Weights of a small mixture-of-experts language model, trained from scratch on English Wikipedia.
Size: 14 layers, width 448, vocabulary 8192, 119M parameters.
Experts: 96 experts in each of 10 layers, 8 picks a token.
Training: a variant of Adam for the experts, 1212M tokens, 8369 steps.
Below are experts of layer 4 (counted from 0) of a mixture-of-experts language model. Rows are named gate (a neuron's input weights, with its number), up (a neuron's input weights, with its number), down (a neuron's output weights, with its number) and show model dimensions 224-279. Each number is 128 + 32 x the weight over its row's rms, rounded and kept within 0 to 255. Numbers have three digits each.
Before each expert's rows: a language model's description of what the expert responds to; "gets" lists some tokens that make up at least twice as much of what it gets as of all text. This comes from a sample of Wikipedia text that the model never trained on. Tokens count by the router's weight.

# expert 32
Word-initial prefix pieces. First pieces of longer lowercase words, especially prefixes such as co, re, pre, un, ex, and hyphens in compounds like post-fact.
gets: "-", " a", " co", " one", " \"", " re"
gate0:148089110127197176109136150085144146119133098098038112146112186102109173096150148124144087122152145160121112120117192146078127132093113130224071116196110116127079103113
up0:102135117129142107137142092136120141132166164089181121130127123113163113068145093121149132140102145054145117099131109133121054101186132126080085094118125137132255150124
down0:128147143119136113151121128087045140164139168118113174142121132108109140093070099057167104182135147116111162095107153102096125085094145072114108146136096157112092141166
gate1:154119122052105124092102064136107175101146113079124080147123172098117112114115118085141080198077085090151131127150097127099172135204167104158099098149186120080090118060
up1:152130105072164100132120085135090155157134142059148097140122153105086107098106141101126128138100123126083190123165140112138183109176135088103121134082189148103126096092
down1:133097093166182128098104128134095095155105141210152143177134111115095115117113120098147150169148124141110128117089126160115164104157073175056149097079145128093119141109
gate2:179127127133166123123173111143126122112121126158085092191182144125107151156178130156154157107119085148122120136129122125091173106078137099102143098145127084169149146136
up2:122070107101154096106060134135096176173149119090121163073125149143137075122102105102160106150165114078145122154092153160109081102179169139143125169163158126130120130108
down2:139077151118141098100123106120148122129137156115145129126057146136148124128078194125122147121160163154136112182099094134179115116139158048096106153104096153171115116107
gate3:170160174103104131137150130138084165087120101126201068148114132113128146131113128090169155203109130140131109166140142118139140114075185061129122116115164116151140060115
up3:125143127126140136129086133129128114179162072124113139113114087143117063091141101116147078078171163111173146071085133117147213137130145154155124105116178098099118167103
down3:102125155092090203100100116059080145155171138105114171138128111074141087114117111153101162146092165120157124122135131142125102101106166111127135131182179123129132145113
gate4:130099153104142062122135137148112170194146138146165211096150145114167160093077088217133112130101108086133072129129127150095204130162152065116129129094120091189105128146
up4:111128159143097130132157150121158154139085158162168138104155135080139173079082114150115102094094129138098110108140111119109179159173135079066154100092104109156102166172
down4:095064094122135140092173122168148126120141114186120128086136121084126177143109065158128142107121095133125149073117105156048165133169115099101124088141081159135120183178

# expert 17
Word-start consonant pieces. First or middle word pieces like app, mp, qu, pp, bl, fl inside longer words (Olympic, approved, camphane), plus the, its, by.
gets: " the", " by", "mp", " its", "pp", "qu"
gate0:144134176050103120139124161113087113178113078093131108086130149188093187192112130105175113101131127089140144186125105151054149123107135124155154166139119160136205148145
up0:135169170088102140132141182123099092161116112110140093075114158140078193153110168095117145091127115153102153141119086108069148115148122080174119086115112173124190164157
down0:117123150114138126152109175144099081141105134153153091156114110094123140149132133103141113120132137149146146181150009112093124117163075122172087128133074159132102121143
gate1:132157171140137128076106141094130130199117145132071141180093130126130179127175162122154099113127146142108158219131130140122111079165121184095149083112099088153177107127
up1:176102106097153098148097111098098160090150100081160126123178152139138089166112104168146120194140097097172089068104166117162133134070157056082103194168184129129088140103
down1:079137146099169105094149115144136110155102121142091188136139124104126076146133146053131104179145128137177102109179087145108055178127123120122111166160150145127121106104
gate2:149156163156073109143095149104140112108145054084114160081044089124115119105112104133127138142122120119094098121103115101082114108038164110176144082053118102101086120168
up2:123124104126104108122122103167160080114151164119158090134185146109152127111142184149144133190204124084174105144117180137182142130172105145101151165119120158134108115103
down2:085125118200110161106135123127138178106139138180057119078181155063128130116160153138121154136118127168135123138111162155112139143082113153173112185188120142123188128153
gate3:099152154090087117119145146166119131122163082098103099082103165134097172123109076095126115141138130146179101216091126152099150182096132129138158084155146114200091168097
up3:083164145135077163143180163124143167091110082162152113073106109136127150101105040082089105098108129174112123161123091131089138175104143098122141054129167084170060167145
down3:135133120103166197128114070129131120128147082139104102055091089108096135144141104151108077109145108156178178146079092183076089163098092136139093109133142172147142171121
gate4:100052077088159179129103130141065105153093112075118112170161112098104126106164068212136145161146108094130148132118101115076079057112146124121143102080112151126181149146
up4:103079079086135167090125126127096130086067159049130127158182155090076153112178097185118135152135141111109169131134070119073104108126137109138113124063096146150122156155
down4:131161128049206150096102182063100134194123168165139104083142115111098115058201124134131154137092154157035142151157122150140110145088135127176127097155138123151099125116

# expert 42
Ends of titles and names. Final words of proper-noun titles of institutions, events, albums or works, e.g. Science and Technology, Just for Laughs, Man of the Year.
gets: "\"", "s", ")", "}", " Series", " League"
gate0:166144164066167134160181092125093146167068141149081110085118190077123185149212161149100121080162113141122120103105138081080160130108100142162128143151141067134054189183
up0:146190143081166143165165100092080127131097134140097117088169172087139182138209131097115124078149085157132110143123139115061135145121091131089135095109118144121064141190
down0:108138110110160109170133156106174141125120120127182131152103123172165156169154179144151123212110133127091094119111117167156134143094084217140143165138108089107137134126
gate1:114102105195143154129095110160073093123141127055168139172113175087126121143150162109136108152138116144188166111135137172134136141031108145103115124089147135089125104138
up1:175167155085157114145155163115192181133112163154128141096216055187133108138123161137083151099089179103095089121108143061108083120222126127168126127157121101194120143093
down1:139169170144143144124132090092134122151138123099118131102137148104157122124162128155117124114101206116146179220147072180144108072194101151108132122133134106104091176155
gate2:161112109059156073154136107052149119152081128040105154131130112122155173133151112126162142145165189232105073227088134147145020158149086149129123081177148060154184128103
up2:099127178188102208066093154152104113144174096177163146150153151170116078160128147190158116141132059063168144087141133124139209107118140126130158161096144189120045153090
down2:128106159114114157147148180126166111109124121091115103095143107140132149134134127114145153178108131110097121107140162172213139118109090128171100132132149186099110089159
gate3:150110177118116146099180152134117122166160160137087079114130145082179211123162087119132183099177119156146087196185179100097109110156099105141138128143110118153121154129
up3:080049100152078116132118110156159136126186155158115139120112083138149103114169095133087157156124150124171141072128125101109113152143181115192156119145164111082164171106
down3:147117139155120085050059101161122171156122104157107098116133060121150101116123137141184121151090163126107206133127152182111129149095180145131089171128182157127098164121
gate4:121088184186145114066100139168128154128155153107113111092178205143095105176133155104128094136144112160175115149122130136152131121149150104096097214172160124088145122121
up4:161138123103127082151123112063153167169153074105113212180055076179160105112134113185172113156113087098134105103089176113176136088113141158145190138132110097177119175106
down4:194153120162093126202143132169121149074050153146143049141083075138106115159190147162108091168151084163122126168119095089149187109112139129135054100142129145123116128157

# expert 24
Final pieces of numbers and places. Last digits of vote counts and final pieces of place names or closing parentheses, e.g. 255,459, Schleswig-Holstein, (1 seat).
gets: ")", ",", " (", "8", "9", "4"
gate0:157045172139175116076155112130109108108085140098089107116106221155126110103174159174133148136062147126212103162122108150113094113147115102122148146101169153183161101065
up0:143118132127064135191092121099168155136153109125172150168150060142125059171118134141129133065147080106127166097171157103126173111122121182158147146149093072148104149112
down0:125148123119167137145090157090138113146097082124172051172107123160163161135143170135120138112154100164093153119124093171215151143101132065122155141132161101130138131152
gate1:060093199138143180078112107161149153092090131128091107111148099136194153153164163161131096145177122128127124149099116152136094131149108169141139152135203085155149167153
up1:091088210168167172086121121116087163091087151151135136105158145130156119166190209142158080171211132134147112153106090117154106139120098163107114128152214108112162153115
down1:138089139123124173166153097119158129115116152114125086102112088101093117105136149129157114176110155095149094180096094138100101116143205082144095048096038115131079207113
gate2:178140097161096180114069121125151095140131117139148132152119124090102081182119101157183149148099071143154151072139088171094141133152130071103142139108090128045119152110
up2:130140107178161150128102068147106064152136091081098123114096112099108086161163161114121188086091119128121129106164169128104135128157121110168107103133153181124162135172
down2:174132139140108082101098111111106075143028157133125076148094097140109125079106101168111107113068114093162184091181131144146112139121099122126154090172111155098122067157
gate3:113136121126118145133129111089146130150124081145086157133124137119137155241142102158134071163148108148096107122158077195130122104179174137154088167132136167142154143104
up3:084079151136088162123166079138155118084146133167145117084106090059112114177173155135109135152145118136140152120166080162081102123150081100166091121110115183104097155133
down3:089179090127108082129081152122129103143132102144144127223125072111055153119165110159148128105139124170114174093155119118144073114072143163102149178119116103090148120111
gate4:149125142091135130109149102116084116124130181117118173109116133086097060156095159079131172134099095126114087182168109147098122083154139086119130144136123166089154110162
up4:128070129083126164104191133189155103152162111074162120185105150119070107127148085163099145113115199206141144164161154105074158169165151133153124156176194116097091124130
down4:149133124107101096174100079163202145139183049127117121108155151128184141149086141060081149140121127103126120180087118130119100128134097091167096129123129122093117086142

# expert 23
Noun endings and heads. Final pieces and plural s closing common nouns and possessives (tycoon, gunships, contractor, Assyria's), especially album, band, company, city, church.
gets: "s", "er", "'", "e", "y", "ry"
gate0:169124130087103134153066091175159107097087126101172136137164161154122149056121156126137095102138126104152101169122120066169136139100185104152104087112143124083143112141
up0:154122112105043124185129041143171037087083142058171145139104125123098163087111158126124078104102120099127146087147111104167157152124145093145098096102136099134123115174
down0:142147124093161092095143092163136131113134146194132117160117105133115108166145110124140124071108169106125185173153135116148236099102120075146087102105197097099128136136
gate1:067056108125152105146085126112130115134127110136149085135114093140116098085128101161083115135089145056125124124136105156155066134120148195112143129118116147101186160119
up1:093105103143121161153090171104144137142117119160151065114108064121145142047130099116078087079089166116122137143150093159116075144111140113132130102165108154084173120147
down1:092100124083122103128098156133080162104158194159072094201076142144159173133116132172086200147150193150117159152084123142130114130168159082105127133134134122176108111067
gate2:149133160153122138061090139168099101091161149097129143173146159143083150128110056113182131108105127114179167106088161132113093152086117112185093133131055143113159123145
up2:066061134103213159156145199100134155181134121131129090104102167120137087114159129143103141179144194178096092151090117092150122144168108165084179118124127111128099117057
down2:085171124156123148171091107057152153146078121132096227114138111144125118141116151076092134094156182110105123131135133088131102113196121107129122088128145067206152206180
gate3:132099147132171138144148138128061121110194125107121205132112177075146151185074155119123157142110116175171081131111164091157107124142100105149117159147140124100146119092
up3:094127188153112163145176146123092111100171117130110165088095163068108195158091153120107192125106116139139067147151178098106072134153081122132136116133107149075123102107
down3:101163182133137135156125175155085131107174150166133137129107097091173193168134133089124141141115101148147035138171177087118134101176078092130175105188088154103135125084
gate4:079159125165184112083090122094135136134156143141130099100078136101105117160098109133177121187126062142147071074123093131113176138128149115086156109132169127106138093156
up4:119045136140155122163152137103087160133130159109125151164133158112148135101117167100090099122160153146074163201134162153166138053122088129057137117088081124111097146122
down4:101119142184094157135109070154131138141128112146123153093128146198098143117085146145118057150178140104112140154091107096130114121162100139136117143122092083153105117132

# expert 40
Of and linking function words. Function words inside noun phrases and comparisons, especially of after quantities (many of, six of), and not, than, or, and.
gets: " of", " and", "ly", " or", " to", " not"
gate0:057123125133117098070153118108075155206122151152150143121152115088174156114128114158105130091172121146159121089138151101132055178122099182101049142129114125136144096157
up0:084082136149067134118133117130160112053090074123090160147144088138143102081114178138108150089124150141149098141118144082165117157130131160086116141125119151103142127136
down0:103107102095135138155127145136135111176123160154128077065180158130155161116110096097083128117122098143076085106170180119155119150121163142154200119111108139129081125153
gate1:150088131114155082087118151152153133139129168136120212104115138162135121177128138155087114112122113118101146136162169129130124137121144176158167182109204069118134130113
up1:138168103173141144093152169148131094131164148119126138077138126100109159131081166113101158094102142147082142088161135155105115127130119138137125119099136120112137108089
down1:145125134146137121079107137112112142104130115159166179119143123147129065136180122126135135145110109116062150124094154070093135109097140129160156061141176128113129127087
gate2:104094101147103171183115121148130109131094114113125147150154106083079130135138121175093190115119143151110118157115131137151114129117142087130129133131097132128095135164
up2:094115160069143125090102178184150131155085126184122038097133182177156132130119094103111071164152148103097153086161135135169137144135102127141109124101151165135136158116
down2:081146160134099097119129151144141154205126096162111084116136187165141089154088100099112156069105074110123165130108113093123155089107075136094169075130145131118127134132
gate3:111110151123130130124153131098122087145137100163108123120150132110168149127145099149106182096109097116148114120131177171127101155153080173091136114186145160105184155138
up3:164135135101099116078150129154144158137130090116107143132051128149085120138120127125138112186100157109064099122089062099145126154109130119156139138141145117155090106142
down3:153159079110139093061105179131103120151175170110120122129127115136111154134148043097110153107107102125170098049114164075122153128121183174135145055184118138158114182111
gate4:122125145095145161152148074104121123147173086189159157183090109131122101117153098081127104128159127115135094089065130159134093110155131197134153184130145197111100130093
up4:098121120123100190136141090148153118133152098151199151143071117108104145107120149069100130078134155181149123070094116138096112152182127146133151125124096178084052136152
down4:131125138062110105124102095162148153080133124120120129118128102129116131058147110116102090110159133141104170158160152137165165136131129135142101132122148193128114181106

# expert 48
Determiners and word starts. Determiners like that, this, same after prepositions (during that campaign), plus opening word pieces like un, res, inter, al.
gets: " that", " the", " this", " res", " al", " all"
gate0:081109149109160116108100152144115129154112126164118147124179109149128134133141124140148073142173135117095130122114147123105133095038133161056085115157136163121118153114
up0:075160133166129168160133173179125082117154195188162094085162125080125172096150165090084126088152140149114181087151085105142071080141073129094124097147129156091086113149
down0:158146129147122149116150116143137170130092149051142120159118081167158109163084162160147141127107136123081084133100130154152143146132148134096151082088126137085167096185
gate1:121119128114173158137096088119104111113155117189097113214129237114093067172132120154157127140100103133170168180098168150134118115159134074131133123165142131202080134106
up1:074145102161103187130138135165132077103126175161163108164138168057080118104177159125091157099106109131136168115150095094140092113168102109142151076135123137133072126138
down1:134101146106158143118126145195174099183112107112089125061124078178156147136112175124190086112071161071116065140177141129204134148115186159182138137134142131128105127086
gate2:125087084118139139138103133116112097144108116138091161173111199127131064205120147160152110161079075148147194145109146126189130102115176164165163151142116080147124106113
up2:083160095165099158169177160182145041086111159182181076147117136093113139118144164131076136106093133155121195105152077098166103123165124126147137108093112136109100102151
down2:119107150153158160079153141146200105178153150128115114128127166143140081166094143079202121158093091134085112169168179115148119084162143131162141155128149122114112167124
gate3:115115093137151178189150138144182104159134154097199152142101116073172141171112177103145105108159087175134137147130110163133094153116144152096145166079120161132118079139
up3:134108149128097132119105143110142135127083088117116116155081161163120124064137152142126150142126157063158083111149194120173162091169088124171179127112061116133211157119
down3:156119164128066123141121175145188128150102046126131096188102082092071110130155136132164116106107109110116127181085191142164142139121149135138122137138156143086185124197
gate4:225053140129097161115104107152137130121072139138093162154137180181152127221144132107157146117165114122164135173122189162105116098125132185123112151159161109108128154023
up4:099128111102189072094100123079062172165152117098087151118160123100137112096119105152171111154144072086172088168089153133140188100069163093120154125134125109163164108142
down4:165109161076193144130118151050121128132131088148115126164163123148174153115181118175074129110131110125083118100171047138104150124147145124169145118163166140143126128172

# expert 60
Numeric table cells. Numbers, pipes and line breaks inside statistics tables such as football appearances and goals or cricket averages, e.g. | 9 | 0 |.
gets: "\n", " 1", " |", " 2", " 0", " 3"
gate0:125168184128139097099105152128140073139111116129150157145152132092117100146141113134119054136122113093181089157167109161154106150163144095106117163110152136118092157123
up0:199094140080164125090099065097127217109143096112085158118163136175174123174139124156175153181161081114132117142070170153141208129077162157116146158177150119126193133128
down0:110107129155116101094133180106154118140106133107133130122150159161155169123131131156096120118176174161107180153162132182140047121129127085139098142141099120141111213136
gate1:153094140089172094128163084166057146129173121133133094153174151104076152151181108178177135156134125071131075091130115180084101085122187134145099135145122160127107112072
up1:088146184161068128157075186121127079143134104132125154113104131125172125165104197137083161114119132154169165139158156169144195140169056124114163140106117115118124113237
down1:128145069157129095148154159114201212127118133112139151145142133153135065099087161135153166087082103141166158077138183113133134165144146189131157086175161145165168049108
gate2:096145191120122089146127162143077100124118144128115123129083163080150064118130080163182116118173093103138094145075183113210065138166175103122141164132151121147108172069
up2:085137166141107097156127182152120098148141150144124116109083127105133063100112070132154093139160117114088086147077165110194078135163170117135142153144155114124109162067
down2:092126124208132145097090166110179090148120137148119091168114090165138167101098102140146163138152122136086135140130146115138094136136159153177155121095129137100144126098
gate3:129169119127132130053099156126172079091137110158125079096123125079094105156135172119179069179142120001192056156091115159109113104181101088073165098140085098164104149126
up3:122123123127127119131163093128085110104164139125171142099142146121120118118128126081123144082148136169145100115128110100134154117150104147201172135103121137168162087153
down3:126108127123055099132176094131133135158084214059138180106144181085181075053082121164068165154144132136120111119168098125192160123153102099177163122109147134098180095154
gate4:126097118132113081101115099096059111141126120078106109137174104120111093117143121154153126104122140111086161087088127113155196106115119204151127192098181119108107151079
up4:132070142133111105110114149126099114156138167111101092178145085114140122140088159091123108085136159152105165100126148139135176117140130138141123157117193184076068070101
down4:144076131125145159139131136134230196151153137203088172063160214146150158104098153089139118141098135097121177089109126127107147149096138136160120168107113107118137148145

# expert 52
Auxiliary and copular verbs. Forms of be and have and to after pronoun or noun subjects, such as was, is, were, 're, has, been.
gets: " was", " is", " were", " be", " to", " are"
gate0:115116195173125120150156152176119092148180053124088087126088189117089130129162125164108116162150148105127130118111125139186103104037118123120124141141137103137112136131
up0:190104118045174148118108111074126210126084190118121146140146082158154148153111074119184122125103102106127088156131117135134190114149155131144124092167143094149135110082
down0:113112182086170108086128097172084108089130156046112107100135153141122125106136146156118104184134099101133102123072112127132128118117057116130103116194193097167137119091
gate1:164087131129146119142128130123120173184107123069144117140109117170144152129135132104155149037165132111107125090155155070060093123161142142145119087113131134126169180152
up1:158141138093149099135121066123172118074100091151055219133116118100116059116122154139081089159142106107145099187117099178135176107082151108096167131136148104142125107089
down1:097149124142177177119070104084128145101174108168105173161140155153175156149136172158048103119090095129151146134095162118106098105132091097077178155128115140132136129147
gate2:130134135156141126138149127113156164151102130125131103102160109156134207088111140153091185163137108201080141211141111165065080128140137104131125120166162133096119134090
up2:135086140059118095121137127111105152124151109134127159144148109107191072120098115145135129119105123107116103122127151143106151071091194175103115104142126124155149162137
down2:189118141174127147146000120109132111137156143122088142121154134149096122141145189143107139121129155095184123092100152170142122146125105120176165121115120087151148123137
gate3:098136144124148102165158137137095114185074090123130131106131203157108091072105089125129072101180087124169192163094161173120068112136125143085150117095170118157078100096
up3:159121180121152103155121114138132082083108059118148139139180189097089144129143136117067041149089129093099161115124109130166089118181159100131094120060168103134130126169
down3:181155115097121214152165167133143140142124149102139142119109153164103217102085066129124173110092149154110133149149097099090169143130162122150155136100141113144139116152
gate4:069133124119091115102149112103117142061154088111160182117119052146101110179097113123138092148139142133153099152103104097075186128118103135101119128102111149098098093138
up4:168143150105150100157098104156096186149112139185096091140141142168133132151134139101107169179144132085118067104095176147111150109134111092136120142169084119152159148098
down4:122099136104161133080144122112113121118107110107158172133134135090111096126146108167099088139143126137126100139137105104132053132127077088160178124123174203122105090100

# expert 33
Parentheses and punctuation. Opening parentheses, periods, dashes, section breaks and year starts like 19 in citations, tables and date ranges, plus also and sometimes.
gets: " (", ".", "19", "–", "=", "("
gate0:152119141132118104101153101111172172130176079140137121135096128145150166160183146119148129125171084122211089135104116106139128105153099108146181177151116137164145112106
up0:087170150128129155130110125148140135134173064130147165090149092143141126157104169099119128124128123095201100121107129081154057131134087123146158127134121141178131134133
down0:130149092137123146160117080151051153176065105100172094149108132072126185080148150150102170119164114120159162107101123157149160056118126134082115158110104079194078145146
gate1:158137135169111149098096140095140125153116087122125143131089166137168120123159156101102094081232135174174115180115156148190140100111056131124171146135119060116113170105
up1:114140110176081164115142132127121140114086116130136123090066109115128153131141111127087098067231138175171127151124110109166125085138097128145144133115088069107119187154
down1:173138153166082138179135170133092125137096114118159119126125211117145058156135117118139135059162136159189156075128147140120127080140103135162146121089075105121098073110
gate2:114138139154145092146141126131140072084105106080028139145098132194137178073181116089136085138163061132137168120152116103106092148119056087146123060127152105095123137112
up2:134116119111170153132121139127111097143138156121178095127142107094097096171089156119149158146136148082110069164098140193186184110186144163076171195130117197102136121122
down2:088125092123118147129097137098150159185135065195112100137167191097133126169100106198069097140085162194134067139166114061165133149137205118107091179108136096166132130109
gate3:136122135117143113111122114160127109118038153166091195108173219102185149075131054141165115111152129134145215133127126148119106118143145136131140167110054102120166138116
up3:136127116145146150153115148059108086117109123117089099110157111172103187205164095142139199149094130159102173110082088132107169091103082060140075151088142104138142113149
down3:130127136172107160164118146111134145142149129103141131085136170156158046101145121134139118110044182138166186140115187160171114138119210104129113097138068104125182113070
gate4:204157168142100073182133135123132100101103077110139169119079111099103140122122084176107198135115155163128093176111158126126137185091157161082108141143174114170106227142
up4:153140160127113078168161130150166094103121131112136165128094145079072142093087087154121209103112126178124113143107159098114111168116189127121099114106185116175126196206
down4:141137168142176115202144116114144144142144124155179151164075093091113154116094173108093127157158160123189136114143127117129169164173141044137133099112063128089171094128

# expert 31
Infobox line breaks. Line breaks that end infobox or taxobox fields, such as after Population (2010), Species or Height, plus Coordinates, ISBN and See.
gets: "\n", "|", "  ", " is", " was", "\n "
gate0:179147185138141108093138125137108234144172145106161140117137115133098120141143144121128062154149134096122120143100149166132149127126124153119091151172180117113138109154
up0:121116118088170070080064084095111099109164103114102184177120157111106126166186109184092147150158083101171110160108155100112157138115096164143149139134106088189183108106
down0:064130132164044141146087199175199117142114139127155142094114114124166119101073145123095136126170194152092128138151099164170113053109091127152089158102095150119158057090
gate1:135157130090114151128192087144128163145154099094125110119109095147093129142137059117146062103103118114125116161095165117117171142174152107123098083161086155155127051109
up1:122143125098107149114208089161115143149182095118099098119108102124100124120137053108161063116132126106128137141103174112116156136174146111130101089144098148174125040113
down1:083117134146088175142095160107119095094173130069137101152125088120110105151114166066170105124104184099087111116162172135102105109109124140119165108164121178098135081122
gate2:136171124123179166117100072095135145117130142113129108091165146023054145122118120117168167105123127144159105144130125117150110129123143149127085167064119174110099136094
up2:130107120109161145131122144136143177144158152118084078182187151152138128107118104150125137098124158179094155166134086048100088132167171117129088182129141108141146141067
down2:168115116111174158094097075115135150091059141092087105105134187137121120124162131057138169126101150140156152123125183136202104125090100161122194130096138133127142163084
gate3:117196115160098123147122116120133159108060116070110126094159116197136144077111155132126065138124105130156124069124144130192118189109165099128122103133140152158186152173
up3:116186119132072147173181138142142101128104124084117109072147113127172149093080120093138091120128126157180150099142154154177117119140127102152146120090143149119166112173
down3:143138153126085102118112120116135120141111055137107206118101091162145080142129102152145131210085164107118126160172149132095098128104144160116177099089088089112159112129
gate4:096087084085148123141125155133106094119138134119159158115152156114097130088106103118159135161099116118139175125130146128143100126153158163141139195084165122124132128166
up4:087101113089157128098146098125141095128138123105102148171107145133100115100132079116163131151132136125155151106107132102170138133184119138137169186151142077086114111148
down4:179155169174080123171101194134110099112101137086110117087145118130152144143130077113107116108104153171095134120121100141148119109129106180151149149203158166161154148132

# expert 11
Parentheses and clause starters. Opening parentheses, periods, semicolons and articles in filmography and band-member lists (Recurring role (10 episodes)), plus relative words which, who, with.
gets: ".", " (", " a", " \"", " which", ";"
gate0:135120161088106105107177126110076115124177109128078171255153094116156086145129109075159033185153109142136101159128147189129129080172132157161099111179130117165138101132
up0:083124089122163144085171116089134067087118138084122130159112072123120147135172150112099109136141138152094086156090088142087092157125068167157087108172129075104149116142
down0:181142128147100117127115155193099158147113170177150095119116148153223178098099114159121096110044201142121130057159176097128078145101158121087093189126083168134122159098
gate1:144172143149138067088158125096106082160069138095129168123100122132174121115144114198154009191166131149092181104082148153168123145107113175161112100130117100089092112077
up1:143161129127104073122202089072159149096078122103124179078142111167156172111094156123090001125077115134065134137154140142177093167109135175063133127207129102096133114151
down1:142147141148134164099089127107122117145154122097137111055059074094100136099129185137134119171108229097142077131125109153154162150107127117181174106152112147108164135123
gate2:119167072092125081161072156108084101087215077061129137150130151117110113128148046130118146112097132157058095197095152090101169120136131134112083179120157125094080116105
up2:086078130205158191111153174122190128120090152116123150114085096182147085168113186145141129125117140129162162121114103104121087082158091149109157133210110098026121179174
down2:109110063131149087156098170137070119125104120168166137129076111142114139081140075130152115065151135178134173067134139163156149137110149177110112159134140099114066177142
gate3:147088172119131171169135130136165123132198175179162139070134127105122154139117094141134134140128120148115104101132090116087216130163122152153137123150160118102132156070
up3:141119144101132123132148110112143114168134134133160136080113138102149137164177109115129113155116126111162086084154104122123200140092109148127215131109165150112097164098
down3:108176140124078144125136138137114097120174127182112189000135148058130168162172119161076150133116108146174103167141072064030153159121138157165142121116155170111089166163
gate4:150076108111134108126101183099136162137107060076095207215156199143102086066105150150111051169135117192124093188135143139110081118145101129122129143132140077110141100118
up4:103087128111094106153149185152156094107087093141141206184126191110083074080114141160078085177107134220088067175127146108136087161147082122117151134088113078121126149136
down4:071141160122081109140163151137125166123157104102104143094102151124127109078130143151152093097172116066133101152158135137107151186141031145145123124130032130139121149175

# expert 61
Verbs and their particles. Past-tense verbs and their particles or prepositions in biographies, such as won, received, picked up, earned, from.
gets: " in", " to", "ed", " from", "ing", " on"
gate0:129126148098081128151113168162077241098136166157155098111162098167087182139130132141122147088160138116156144129159133118122189128088103131086111128159155095087110151103
up0:151134156090138138053191082110140052125147115091149156157120170136155064110134124143123125207097157135079081141096092131125132123154144155166139140101140164166197154170
down0:148132079150173117092117139117105169076068131139136206180169136149103110073133121164135152125119101145089113133110077109127184116155185170098123088108096133115079133120
gate1:114097119166132168095138159137139111102164172096138137147127080127119106123112152123124170124117113146099158103150099113119109141115088102134121134131151180087130115154
up1:107128123108201126120146134076141142157146125093166144182180083172102084112066111114131093127116112083145065132147162126125077166036143100149206151152156168130104115168
down1:156123110101144138136109104084194111145064145101179070120121202154098128186152167100150118155136090096076128169170128106124111125125077090080143133155196156079123106174
gate2:145091100168142105123134134171115110157154199077179124108121159115054124115138194111144155135084125131089156137155141159145169129187146106165103058156097121139124107129
up2:161086130079066154094136136131097133152121132149112138141135123136154130144133101149127174213153159161103073133141112069098088141125102136079136120080117201180124096156
down2:097192090080092111142094101109133124123108182187146137137087168117155161097109172143120151107128119173158171115163161146146165110168109143097166142099115116158159128138
gate3:191105136165125161172127159123121184102143134113135185140127171116139128103117116137141133159138110111125130149116166109128142128127150129133176100121092077124181131118
up3:134172133096193178154151132119174125109135149088149113143074102139113133079128141153105094170116109122099131161123134139169115123165097141134212112116134135101116112116
down3:164148165138159213122130238124102207166111096150104128133057203053121134118083126137132137164111151118078183151114127187117144137149086172097130036172120105073138069112
gate4:116161083132131181131140118132102135097145153133139153204138116143037085172118056115126124133108111114191152125145080113105102114132144133094141128099098145135164149139
up4:126078153147120109160114136084145153138145130158137155096146118108175130118130132157163158108129117109145125177130128088140126173074113163092159107126106091105128124153
down4:185129082098099118129155182117136186129165101133095142124134127127180173132095208123151130103137122135132126157200139160149049133172177086135130132143091095088103180110